From a checkpoint of a small mixture-of-experts model trained on Wikipedia: 39.6M parameters.
Below are experts of layer 10 (counted from 0) of a mixture-of-experts language model. Rows are named router (the router's row for the expert), up (a neuron's input weights, with its number), down (a neuron's output weights, with its number) and show model dimensions 0-63. Each number is 128 + 24 x the weight over its row's rms, rounded and kept within 0 to 255. Numbers have three digits each.
Before each expert's rows: "raises" lists some tokens whose logits its average output raises strongly, later layers aside. This comes from a sample of Wikipedia text that the model never trained on.

# expert 12
raises: "ard", "ar", "s", "l", "ie", "ad"
router:169153124133113133144124108101106097143137143138130120163101093100137095129174128133145142139105117115180088115113137071128121112154105170145096136122157107109102097107153086104131123178114139
up0:146117106113099161131119080088125139119127084181131134143145098092123113157138139088098141099137135134162157114159132135151110155118147153115101121168107128111118106169143139125159129113154171
down0:107146127166134220128121145137124133146176128096139095142159113107117133145149132116143121119096127119107118135157091142155133139113121149131114134121129167138145142131127120150130133095151109
up1:170118133147100068153083089108132143105137158172095146123103135103129123141113108149137100147131114129163125153034137120133107141105125119107132126132144089125140111093143141133166139129113134
down1:138096109121142144114088114149127133124110166116166144119120114101122097137138098132126079100141103123102127131115135136113113111074148132132108107106129114152082058144124065106099116117120145
up2:127149126135144107122103110146164141123119132145155133126159143156127166189066132140166099123118154092134120133095086148135120131154151127155089124152100159150174151112119137100150124086093131
down2:119118166142134119119128107157114110153138123105128136121154121086116139144077122101159115113115139127113118077137048121180130113169163126111131142158130085158121156129158169126170175084134143
up3:093081099154109114112109102150141119186127132087184146128170164175123136132114145080173095137107078145134169167161135129113102129179129151122163124144100099143131174097115177115173142142139136
down3:113159137137109111118118092159127127119094096159172126176131088129125138106132066146148061121157103125076106133109166129120104117106174144144131149145132153143160133120124216174134111136117172
up4:121153142148147122144120084125139112105121134144127102082152123155106134169129151158135166139118160151073113162098118154171118126108148027163132128135083134150136140141085123081143147119159164
down4:119148138151117171128146147140112165093094177098121147088148115137123091107170112098186128123129105123177130065099135108111096151122122105157148120092113134132127103160143138119133100149170156
up5:144136120113109104144143095108137101123139071134137120091170128138107131126129111095124063118106080119142123096159124129128101143142107112123117152121179121123094129129149141098102147151108125
down5:109120126129123129121119107113119135136132114177165164123146080101095136093118115144195103083151145082143100117129126108151117126164093117108146155125140141119115122090163108147137145126130189
up6:037167126145138131148112124127163152087128121143127122116117127128155111160070126135127105090120124095136107088102120128109126109116138133093153117120053165129148155109110145149145136190122135
down6:121170125144129159113150163142167143136107144129170110145153164122083127151125134116162158129128109129117131135122097097148129176113102090104137106097135114143133141081118135101125101116158122
up7:095155089104108139112115140154123111118121124043138144125114168185120092139101135139146136133102092129177099139161103109123124116133188134166125117154122155107146136125090127090113147142104130
down7:103142146093131158154160101124145170119167146124089119202102186150109127129137130111121148105137133136146130132093167134159156137162097127107122174100134115079167146128149114139108137154130132
up8:076121170130081127149121138129138155115098131129130131169157131121070142110134077112109146118131115133143136164119140149138128106140169124113114107165127119126163124101119141097131128114133123
down8:127108101132132145144174099131135144124098118132171130117125158173113102137084126094112168117134121119108121141137143109114099086185159119103107140169120095077153153204136179113147122093141138
up9:122079114110171114138075152156119113128111128116081142095137125125138117127132166107116124148094126119186115142116130137131124139119125069140114100115114144166156108108096154157139107125104114
down9:164105139163115140136104161137112122142110099188152070130108107166138115113162136126147146125113113128111125153124112114143137149130131127116140117135144147156124179095129109140113084143156105
up10:110099117143098125123125128110137175114079102147182187089162193140136185152125127092092095111135104115097132107116113117103129137151102126133100133167141100133156120115144150107143119132120184
down10:117130123158105091128109125147135120091137136084098107104097119129150122124137131092135119138120121113124144103154125164109125101158118090098125155153100117129113146101137173137064141124100116
up11:073105141132155138123149103146112169136137138106135153130144157122134100177168123107123105116133092156102134121143123126088136136168091105132141095107094083114115092152122144134119121097080122
down11:144167157129116113140097147126157138108163146111133078118135131120098106145138128141125131117098154117111118086136122151131144122131145119133094150015150146168166139138142148120135104091140128
up12:090125195132139149128161129145150123143129115159106135117117123137093142111111171130112124197168123099146130142108128126138111112127120114114131143151160121147104132132125139122107114125121149
down12:142132135144116125160141089109119100105139114119117136121120152155116137134150126121084115179122124138126177084164144138103131124080122113137152121122118137164137114121126102144178145112107110
up13:177180114156141118127116113143128114134132118136102120162169112133148107094113126114121133138116131116148153150112115124147121163122097076130146089159127161121119140110121132146137131134182132
down13:141130127129152126131125133098147132106151141139140135119083095158134140132163132081113110118111125138112112144134083126180123142143154121168072098147129140119159112139147129116108129172132132
up14:118135080184127105108098128214139148087102082137128138124162114212102153151108159102138131142116142147152133149097130109143119122110125104124099143132133123146144116148103136121123143157097096
down14:142123124138118101175151138099203093122118098128132074108086111134085148116124116138155124152174121114113140091156118104121151119128129139159147138105129151124101103151165102130134146146151109
up15:143126070143132143097142112173162134128141074160105138144163137132181133150090126111182133158118135157112135115125143129179156099096112132148108105139129106088120135131163142141157115088076076
down15:146138130133142128157122109172117139137130131097126124119113143187119122099110155166155136131123139145116137123150126072129129101133113102123110144156121145085126121166113142118109095128136148
up16:127124137143094144160133116142149119105110128138084098114158142092162121089096131108146169147130172169123134139137152094094140132117124139103132126106121098126121132120063126082096112082143116
down16:132126092107147137131138119127084101129131103142112168152129165111109120131111131105124117093148145120150109144141112174162131115107127084147123189094152150106147151138130161085144126141103086
up17:165140088164106137125107087129149143121140104121150109123141126191089125174120120110144139112121101116103095108100129141134132116099113097149128143127141122126127120138154151112144116141161091
down17:081125146124127135136178095101180097130078148135136118138170129142135097077118146098132127115132130132145158114131151183123161101119125136099117178123155161129151103132070088138139081108135134
up18:173119134123154123136177138123116141145129105165108174122112126130117124140135097103133126110118087109097100137127152101132136117168127096101122131097137121116137129153093146097146159114134103
down18:141124098128129112132129154097120123135151136117093126130154116079135122137072135140098127103131099136159100114158113182135062095127186140111138097149146138121132073142124108082121144142129088
up19:170126111141099095113101111144129101127155106085129084084120134082139140104098161129161094132121121133192149150116118171102112106129103109132144138130127148148141108137120136107149112123143112
down19:133112123138168094144106153108146134142186154125133113124140096139146161149120144137121091093114117176100146147076119111163109118071125172116158119121107111184149128105142086172156103121106152
up20:117127199110105128144117126126103128146111142150126158095176157155091125121087117095137069136097143119136129120148108115125089196169097146103117145171142113115115148103096162134149100118111134
down20:118111158124152115133064125150129128111096095124133115120114135158153148065118104124142151159136158159088114132112147113108139129174081131099124102149106147113077126123114223164131124069134147
up21:130134147131174137122133150183112123140135118077113093089119172130107119157165131137125116147150128161146129129177142146117126112136116141131080178124135116155126143086145134155143132132096087
down21:130123097132123191153106103143154141111144128160104159130119115135122157137138136142136110147133117096121108082071111083091148121172141133101076131104094126147138127071101062128164135162139147
up22:135151115111140149119114124086162141162167148143123109109156151141148123126035119122160100131123139075156125106141153132108106120135106153111119145151086122117148094147113133151098139114115154
down22:137131140123132125134134120185093138160112142135159121125144123083117171139098125136083199137162162146170169119146124120120124129062119105152123167114054182118105082126130122137126095148127149
up23:142150109194123057108119148170149148174090113099151058059132124136075159160113130131115114116120106161150140191092133137089084126121087124164127109124112117126086141088173144104120138086129105
down23:134177100072129127148097145117124139128160133097136133116127146132157130115178119103081153186145129130138143101115120116140115109141159114126160117108095106137153154144109082129137125152130135
up24:152135114116156117170151111062124137105124127090125077100162139081124104115118123154128105084115134144147133139146097121111129143168140150128103156135121122163131113127121124131131144095108144
down24:135132123179135164135155150193119123172137125146119109128106140111127135166096136118124084152128128135128120137144128132161104150155113124093115098144176103148120164127144121084140126135121125
up25:104112115135122127128117125125108145135095155101091127150124126174095121138159124106139141125108119119143132160140149140105068113188138111142161114136139132136135077127116155135098107150117158
down25:145154149169077119154068158128132114142124162132141142182074148147146137117084114160161141118145163121125126136137128114114120105135125100131111097133207124148102156135179140178169123112132126
up26:122121130164104143123130104111114126107149145150119177158114121136092135138177143105142142115167068126143104149132131170119083137185144102120086138124125135142143139095131146103092151138153120
down26:129112132133134135129127105138170143125119177107105100130107103103181164107125136170132146102129131143134121121148156079134139133147099110113086136142075121124157149153137195080102099083127192
up27:142139131129113099148149137097157109115154152110160107145079121147121118167135127160143119127144107049113117165126105119125132121134137148126150139167150132147135150113103143098129104125123114
down27:116131125141142098098111163134129120142116115165148138132171134135109128111134114129133140104179155116100127124171110128126123151185139126168110158115123114110144124181129163100144160172130155
up28:119144168110096164164125085048098125090135159107110147133117114157130116097131172152147078089123127117148124152119100111127144142134165148116117134128113131108148132122092157113101169109133128
down28:118173151133072118148151171150162147128132140106091150156115160153128146146130092164109122116092138133070093081136140097122123134131125139106109132077124118144084141089127150116116102093071171
up29:088129119150111106173157173106130104087089139145112087104112096143090137125130123105128067157171122152131096115159118133119100122159124173137209135161136113145096122112148147113125106098113141
down29:157131170130134133115106132094076099085086119180107172142135128167121137119156105135131124129142137128169135143148108107135098145083116101130138117099124155137147099153089096115125173136182149
up30:126138112161118120141194111106158107116089106136143142120112115102134139140119144152168083132150111162107160133156128135107087106151167155139181143124121114156141099119079133125189141120139128
down30:123107061134125135117138171099142126089129109156118136101099083128115133133145114150108094138106071117176140144124128110149102125138132136129133184118165175106126151136137153135125136144136134
up31:148106120136116148129132086135122128118163097159112134129107125119183131128083197127137144131097148135107156138132142173120129164127126135140125126141111114131162137141111142132107126137175128
down31:124145108110105156086126138154113146126093136100142126100133162169097146106132156130116114125159132143125121138141156110123095073099138121128170168117126136142142144090134136124169112128067132
up32:127113188136113124103156143123071167140123082143143106098116112091114132109127122138109115121158130147138133121151115161126102136150144161154123115139144105127119115094110139088119148176109117
down32:116102096107140138128129079097157213129149113173076137155119142108108129137144165114147134118143181124150132150105146043148156172099134097126131122103117104109109159148124125121116119128112134
up33:118130111107123124139127176148113128094131108105131170144150138127147165126121085139114123072140115130137122155155110133127104126137092079075114125156124097164128114140136138104105100139121158
down33:097124134172127114182121117157133136139152160172137100111115116151100108138137120123140104146154126152143142122115139200138090112110102124136077090095137105117112157138144128119108144120153144
up34:126166077107107112139119134122107147120119148107133114168152098142126159169138153126106160094155142129136107127110082139166154146108140154144155136136124139124105167076114133148118197135118136
down34:079128124116117135132142130129140109145122154127122104124131112209112131153157111127152136095110165137125104122124091109121141147164097142142145150144099126113128157114124137137151148116132117
up35:131102125104125112143146145120140135120136137096109098142172094149140130149139119124095116156147109110115096126123119133150114139149120106115146125148093131139150116160115147142133136105114121
down35:141097129189137141140126124154109112100116090108115164127110102158154122122119119145111109057098089123120130121116100150142104185105140145079126120129141165182113104174103113115122143089171096
up36:100144154130132116099176105126142135120138116131126130114167136123072141118095135133135129134105081111143121181156141123124117136161156144095098099150098077125146164110129136093105096148141160
down36:148146177133149139145113171115124118125126129144120152127119132126131178123121135129113153109154125161163118124126126128130141150126106137145121152149177161113135119146109052101131110137111128
up37:102120115119157119150154132135109129103120108145128114115120098139142100137071117116146141144151157120139108135123105118132116143185130130132119083193139120132123133125073138091162122116136188
down37:161150134146162128149137108154143146161135172116152127110130132109091119115109135155105074133095123114124121132161127148097103097090114127148151129160158062099125105134166148111157104117120159
up38:099126121116157117096126141197146130178112079125131159140141113149139138120101106094112121161095142163134099156117153100175084141127109111090128123125116124123123113128123126144104122143127091
down38:114095163126101148142165140085063094139118153144170084121153118125139150153147126112116102138158164089133153133159134129111120124151129107145150085118109125140133152111135150186144154101152187
up39:134133111168147134148145115152134139125100070101098132082131138117099173144125153088154149159172162145124150177132149134116095117118127113121139121126124115132148117169110137142162108125147108
down39:105149116134106155164144137113117174125138116112120114146114129139146127132099123151116136119140117140154105131077134109092127120161172064103137116110132103112120150127178107138118128077130130
up40:130115106082136113130104143126100107159170168123117116166110121123136110134136124149110098175139120114105049131133157161107136176149102121134116132115094118121130120090111141137141124145120105
down40:140093107159124173129124131137113072130071133129128145159094151131145122132112147131109175120157122140115149179116081139101136102116181145168141118111124103125115103168123120124134130141136132
up41:157126146138163140132127124155117166116209158121108087131104127135175128174097124103105159131176119106127177142162074090119152148129113123108127118156114103121135166146101121114126145110127117
down41:114139122146139118130178105114145115093133155123146119153163146111136138102122131170147119141197169088140139109131180173088106110141132139143132141131119126129100136133127093176130112124041156
up42:050179166141126125116126093156122154145130138095119112147140124170092115161128092163168135129130140124107109141114146106116058124126146114096120139166136142141125128080098150132104129162126102
down42:137108122142083106173121132121186135157131156163167117121133084134112127108123095153100140144130143112106111142133170134115113087112081110135170098095166094152132128139171109162145116116129113
up43:127083148096156110104121124122167127128137148162105144131118162110107126124095121137178072159143117119165165155133129108157110170122075124080096066153133120068128149104161151120135139088110139
down43:118137141134118130134069132134176159089083148164148124130142156153083101122128127131115156131120139094123156126177164135104109164138137138132151115173091126150097133117141140122118142100120137
up44:140190176138107177126136117125159121140096088133153150133198098137125101149083120171120138147179148109140136124104145118137127098141128126132118143125153138115094152104127156131161090127116125
down44:143109124131157141141137105104176144134113084119129138141137094137154126115115125127138122119101111182163126119092124135115159151092154127148121119144151117111126138145120062112111132086124156
up45:133154176130119162161130129116156180136130113125130116139132148147119145141156153108124136127139097139097100115087104139137114096122167153126138146146097091134134170094129127133174171152145137
down45:181124145119120157154107165137162175140139079136112112086149158132139115150107127124165133126110124101118115117093100131142100136122125116149068133140135096124101165136125061163154111124131103
up46:133125137151136076113108112139128158116126116115120172128132125136130135181096144120123128144136111077143113148152151125186094120156171103124138095125133098101105139149118134119096132163131099
down46:113109100154094118114128140088098117139151156150123114147124140121136128092127145104133095120115108134128145126165102136130189105133104121132132122113135124098136103127110095138162184121123101
up47:116115100123100129137109142123135171134131141138192139155095089094154115160121164117131148110118076135123141166116134108098124146110150118113107112125106130130150163108113128148160082133110121
down47:133125126123215084134117097085125115134136121109120130136126117132129111136145138113143111093134095152111084148141116123153133111123150116115132157143124110129135087136147113074121112092130137
up48:123083153137119148134074151144099143140146123127117128096187150119171106119101156097134135099133127132173099109148110135094148082168131131141163102185138108131107092113122152091167111124107116
down48:140125099143158157171157094136179134156139104134145108130178142121098132139127141200131096096146120142109129146065120116118118133057098147124156142122094108109097121177149162146132135091116165
up49:109134110142153126099125145154155135156120153107159136134150102148135136124125141097131107114125146138116128150128138095139116132113156137047133098147122153159107152082121128101118142132142148
down49:080109127127121123114120141119147134102078126083101129109137137100113145150150116121114122146090109113098130146192097167131147133098108146117131143128087172163130127119120088105149161118134080
up50:101142094139124157148176117134163139149141102151108101117151171156137142175112160147129118099145115125101137151118100129132107153147107119112142130162118139127101160138136141126120113116114136
down50:132130095137165162125109126121146108168125140108126123088122142135095162119147156114145108131124137144119103159097141137150113128125157125141130122125124130136139118111140099105135107125113111
up51:157097163121155139121100151152132152126140126126141138124171107099145161145112095110149098130129114128083103118126138160112130127108155117083156147099140194126105096138124146114130110127116127
down51:126124107115128133111137116127138115148160084092130122157174102150136122098129173085129124116193176133107140145157119109136096145143091161153116141150073102122174116125088081108082126118140164
up52:115083156124136109110135113139106127137148114135131149099123137132100113070132112099159094142105100125166120129126096153139112110133127130113136144138147116158162151111140141105115131147165120
down52:163115115127144122121127119128128122162130125128122152129140133065144180076151133128142125168155129126153118134154136136147109113136117133130125149115123136101102150124151152099121119146121191
up53:106133143156143161134160090142093178125130125068109127101135165141100122146135160150167132142169121061129105146151156094134070133180138129133176126108133094146118159133140153135195093106161113
down53:120095126137137108136085125117110121152125142112111147155114104119149124172101119102101134126163133161150137112125127163133139118117153160100092149162123169143138144106143161113111151110118096
up54:121141137150138104123160155130122174109139139118138156124167134118129142126085126109149111129143078129139099124118143124127048148146138156109119130139092165131114117120130131156123109143127129
down54:137129082102151133152095138129145094144136155084086126109131122110143138106156112134120143167153140122112119096161143121115128117125114147095147105101110132132158119129093104153149136122138117
up55:112128085132127118105109105138137157114103089127152105090138138124152150124139143119130127117136103133157156147122118102114108142098121181172122128120105127129137138139163156151168131142138126
down55:137125137129134108068062139131095141138100126112167135157107123124132123111091143085136074106156110126148127109140131126121126137159134078135099147126145158130114092136135084154098126145102159
up56:101121123162127088132134166151129134114080120113122116118116171120174163161138106102120093120137112098118112129104147172124086137132152082128151117147092126124120127144165135119108141158111073
down56:144081090105142116079135126116124134086133098134117108157112135109103136114127136167092154141125074120151134125140128123114160086186147112172118163155090133115124099131107109137148183166145134
up57:128136123134102137106111168118105144156121139095096111120122143130147174124105148113130136151136101126148106134132115165117105137140138143143120125147122099148099083118137135093164149119133111
down57:127149113128136177097108093125140111123112127150135113086095106178136089095086146161134134136102139130118147124132133123111137144118091151166108125143167160115159141118115122158105141127150148
up58:094148136118122149098143137150131146099098112135130108116186142126178115095120117126114127102156096130158137119131157122083137124121130093126115139109078132134118111103152141115119156123150156
down58:145149140125136109083139101139078128106067122142093121175122112093092127105133093121149129115124129135176084151147125162158155093191157161077114143117119133104163117161116130121131129127136131
up59:128130168114061124121087148148155095134099132135131152106171162133137146168101110101114121144113129100142109145126146137106101123135152075150109155148146127092176114108094128071117132123153140
down59:122051160108131161131145130130100116119108159144125123114112091131134101112109102170148141189139081066169142118122100135130126142111145147124137143096080104136102110116113084138112143157131134
up60:127133143133088125130100112113142165143112107114119140099095109146148165129136162116121155171140127092085142131116080158101075167129189133161108112143151139130135153110057136097113127182154144
down60:113111154124100147129110162165079159114121126126127086115115130136098135126143082137131110116070076134095143119152126093140182161088131114164118157154197114162094147103128102128129131104100123
up61:128083126091139132156113148107104138072145135136132109145148118115153091134140143114140111112149170114139119112176124128165126120114137154146129118144110152151132127153134135091132120137126148
down61:136113077171112125126151152163128180114121146130155143075134097169154108114103147138131134102138148129115092089116146115139105099124080106107140147135123185117116113123141128120127137138135159
up62:149072055125133126112113122123131126114113098140090130126137137113087123186155139156152111112152086135134126149126176130085103122174123105103135076125132144151095135130116154144154105113209142
down62:139129140132090145106111141087123125118085135154119120114092102175125111108083146122092132100125123137134149149108159196097133161106129162125126164124090135171113145145131139138128142084116186
up63:167147111129112109145141134121123112076117126093107111114122092141104122151110167070089099158145133102154165141153133130101133185124130126118093101113140163134170138114085137111191126123128167
down63:133130107129139145148151099095091123101166111082105159153125093126120125133142118154127132111088115145108129168104106140152133134128167112137122127191159134120165113184166211109133148116127137
up64:127114099117113116121114114133122108136139102156081124142112132164142168158114142134128153148126096126115099165118080104158102089138117119133113124123121104119132117114148141133175139136145099
down64:125119144116081120158141151132113128130140165111176128109142125134122104148134136143134132118146106121117145118134148125129159126136147135149100129139094159114101157172103142122143156092157146
up65:120153133103088152103100133117110183124173139119121104147147142135061111159125073117162146100136121105125136085133143097114101146143126136117109116142104119126164128125112134127111185213125098
down65:122189116136111100091168126188111157185111152128135117115123125134131107090170119140152123141123143077142168144143077186113128122148114122114108121156068112138116136147145137157112167137131094
up66:125116096121188145166096127136079146112117097111118133128140110127112101184140121065118074166134135112116124092143148124116082113160125133133164099134134109092158112155131152107193139160134115
down66:108145102137138118112136078108128133122148087114102114122131083145156073095079114124143111107128135155110082143164133112141163130125111136123137119136105129061117094123113141144124171154115085
up67:149154104134134106104140116154145138135118082134153135126137070120148130145157138074097123114122144114108132169084149104108092160078171116119104134133118131144125152087096140120108137139115070
down67:160114154103136119192076132093091136107138095105134153178092125115166154135117105160128107110145135127116129160106118117163128133102122107135104130127139158077078119156118137106127098096092111
up68:118117141119190157144156160139116153104142148146154110155083144100115135139133151144163130143146104180127110067168124110126126102130146122130143161137168119140059148129139147127138138148133114
down68:141113134152116080095113107164131126131101149134076148120141102120184060098110110151099179137120140129120109134140153106139113160132126132105143114080106146128141081092076062120144147105120106
up69:122108082140102139151141102123136111118131087146147108113099133106134108110116127107123112158126142161144175129124138102134087139097128161127131096140139148143132143130088143172138102129081093
down69:117112173142153108129070093125094143105103134145137144141141118095183132124152129108121123123127125151110138129161115119138136149138114094150140148146128077138181151119138098133133135105105110
up70:148114128106119125106122106133112132156152119102070101114132167140136120144117147136124080161129115082162129136128148117120131113153112143131122097144103110115117158145114142129131122125124122
down70:103143133128111147115147163141125143150139174156121115145117133120138110157136121138136106132160097135124132093147109173129136107135106122092131171136207134118127143090128082173105107111115090
up71:121121164131127138124096141178094108160095127161155100055103153143133114153101143136114112150131113142129150110121091130142132138134151144180146128152141163172130131070140136120156127146138126
down71:129123097127121117111119153132143163135155117067160148135121137101127149136148129135119138132134129118100136159130090106124162134096119135198131135135123143141125095145150114139124118156142145
up72:116113109125127128115162153149115121082131078122098089151121101175121156139136099113116136139131126060154168126142130100137172158107117107146110057125130138153134138113101149103115146139115148
down72:124110120111096152129111145129127060136172158182113111135145134154123139163106122156152163144193153106141154095090157157123165092149171106118159130123101087126167130104149092108120151087102160
up73:138157168108094155133137149149114127099126091143120131130130138119125107093132184121099120110095091109180132150106107132134120155135139101157135132161126098118108134130104130122138160100119111
down73:108188135123129146111141117188149147132166146098128090099086122125131101172122130171100120092127134142096171113120132125067150144140108134119096113136108159162116136122135072151120130165127104
up74:075119150082119069108143139154107099124120139138073138121111133099072142119128126102175128108135131130137134123105094145130141108157133164151147122111108119139117115108117151048124144160124108
down74:148090150122115138074130114115129130113129111082136140129148129149106160099152141101132153128130183157091074107175123107139108153119144086116110109135139148107138168113104084134171133102141117
up75:132139155102113133179154154137143168116135117145155134129128167109113132137122156115143113109118099154121137133135130128111114182180169122126099152118127178169100118150117128111102104097156164
down75:096131142142114170104127087127143157138150135086126113182121087110131101110138101137113118162137122138138108112122163121117182082150147117121119125130133139134122140110097175109125111111110106
up76:136141099135086116092125123124097150106149096138115115131130161127125135106128137078142089131143137144143137107142124195060131138154092120113137135123111154141112148144176142151148129102160141
down76:126106134105188128099100159130105100152110111127152094111118105127072103135141136094083161137140125131145076143121098196143118089125112152146132170135123116136123151118136137135128130159154106
up77:103189129090081115118100158115135218107136135125093090140192116120143155151153161131093134126117111086115112070122120174136135096129144119170165067126118137168114111107093130104156125093125159
down77:097116119179139159126086173141141146123112150134097149130101170131123103125071111080153122170186118121128134108150111164111092092152091129078139124132117126123110064099137087141168134116123103
up78:116175139166126133181135112132119116129120129056143096142144109142116108115140150123133105115146100118137113111103154139088110143160150155104144099130089110113148168116144135116173132142144065
down78:072109082192174132162169134130139136115112135111131121137103091162129108121098123137131101116119124123124118135135123092138139078157116127153121121128144149065156155142144191097097126100134143
up79:143085153159070151146159100143155136114132123078123118103131131117109107133130118087100119086159107121149147134159140142142114139147167167145097081154120147158162118137101158098135130171130120
down79:137129147109122115082147124122109110121164138126078112134120147160148121151101105117119147157143116132138113130107142157136136140123114140064128157123119090127135132115135163171088135134140136
up80:129166087108082102144118141124148164130093134161138113124102146107115154166151147109121105146102113160095132126105090142117136128123131113149136115092135127144162110138089141134106187142109107
down80:143158076091088125092124141133139136079125151118117131134143117152112170163140150141147156081109111168128146144117111146130133133148109125207165121164102117134132093134164117134100143101118109
up81:162146123125102110090120133125119069113134142118183160089170139143105125146144113141133123144166114149138082150086130130135122150146140128105163147113131115103175113093095148142118119184127118
down81:123143116095156089155137120111154117130140113100104149081083085173094166120100141148144148095148140084111150123122113080158139143151140129149183169103146124110111152162151168122111129139114138
up82:134098114116168120126152128133154161086136132162109069112121135118115155143137150136145178155163114136127184138105104136115063094100130115139130109131121120109139112114143133130139110115131154
down82:140189144155110145134123121195128116150138110146147107144174135120159167125152138126123133109160139159097134119103126107151113132113113139102121117135122123154070128184173202120131146110158105
up83:128092144132114174150149177101133185147151097126109110160130080106125134118114127130110131168152127138135122122104129159140107126149119153131104086086078082160155175113115156108160132118157111
down83:133129105122117105135126103106135120161141182135173137121125155136100150156152170145110131146146108150113113137183132158114131118154135122142082135135047109127115135153106119139113106131149135
up84:118135097111165082170123139149159120143128101184111141115151141142104162146129043128134147135125143117099165157147152144098108162150143078081116100113133140126167133091134140157155153133123114
down84:075119134114104156124169158114121108162142148128130139137094107135110122120101130147128098137084119150135109142098153153114101140105166134123126147145121155139131171125117140116122128121116176
up85:115102127138150168136116116141104138117088103111113163149162128141149148133129113136119138187133136117132114115147134119167083154136148114118112133129161125135127130124122130143111110111110140
down85:136146117096148119164161138090149140162132145120145114078125080140125100119126159096159132128104109098187126153134141163130150142106101155103111068112115178130124146141145126124174144131099091
up86:133149127120153157122078153113113120111138165124124097150116145170133127125150150122120149124129141112142153147106159149101103110104153154085142111109149124113149110081121171143116121131158116
down86:107097153123172122120146135139147108123150142116119166117133138154157160134146099143098132121165130142120130166115121125159132131167114140126114126099164111146162140134125157079160118109108092
up87:107147104151120138165088116154188135156091100139120129107144154124101120133139116064154126115136147104103136105117134105140120114128131106106155107118075116166128132179143134126161201099145115
down87:102127126119114148157138171148123125123105121083124138138154091115145092136084148104129121104120107122135093177130154120169138162102170131107159112143148117152112132100084059117107125164125136
up88:113132127144122124141137127123105146113121122133132084120159134121125135118135145064137104098143102128144127154136136170165126134110094163105139115181131138105131112145135130129133159120099133
down88:158133113119175138129095151123128171118138125126098162102136139133142149095169152122093108141142123117138136152128090129100101147135126096148111153127138131152172159132097128148140132113111121
up89:141104135132135125047116164114133134124092134100137094112155135106084145169147159156196087122109093130130131131153107129154099112153157136124159121131177094148147140125122129086139137122139124
down89:107139094146169131102157130138124162114128141125157123104124133115152161074115128120131074117175135148122128114142143137137128107158123139123136174156122131105105110153148060128176119099077129
up90:112088123114146153112116145158115140140145120136131108142130102149106092121083135107171115138119092102186178156127152114118107129155153088062100057163114141117135161124118153111095121145112120
down90:087127136137150151154157115103150112134128097145145116080129137106112141110108149146162101076120141135095125147102151119116098148107147136157127168132125119165092116159137098095139144057141139
up91:110149181138107136126147142129115148096141146120120114137143109120094115118142135115155088110103131153140128128077105175100117193166172159105149135163132126132151105116113141120131168149141134
down91:112173097142149121150121161139143122147138124117111162107172152173110105076185142091101112109114106156114166097091130089114115083198132120152139107168162136111091107162130210158068103122174136
up92:134149119121102104116097124139147119126135112132072114120139171146113098176123148121108087129115118131125103088100081184145154143099120162132147108122128120108151135152120162117078167164158083
down92:104146116136129143131154149094144139085130101095171138140137080142136112090113092128146145156138107128072120124163150125147120084120166096133109112137078167135110115157143090123146145142175133
up93:133112126126117154169174123120131174121143099126078118116111114144077119166130146092166146127168140149114120145128126161098117157137121142142149104136104140115127122147145149114150145136182092
down93:135144109125116142118094136111118104078115122140122130168188094142176132144156122092084162124133127133125117089122082134073170124160093173125134123156160125141125112151092146128124107127157127
up94:150126158114115131143084148126145113110130133143146115113110105135127127137120137144101115127112101131113157116122072131119126143118142105144122086092124140126146124113161146129152129124099125
down94:095126146099124118131126132131118101122104102075141130104104127147155127104130144110081149098138112148130124115160108157160134136149170163155130129191104155125093094145131129111083103115163224
up95:098140155143088118146120130133096174128129137132116141126156158109146208193117127129147137128141127108137142125100127106146089118114146142129128134089116105154129146118106139070099124156124103
down95:126124109071112130156160129112126163075185101136137139187123126133077130121129131137137151087154081166143137124102103151132153154113154093138104103143155130137084146098131120093121122094088141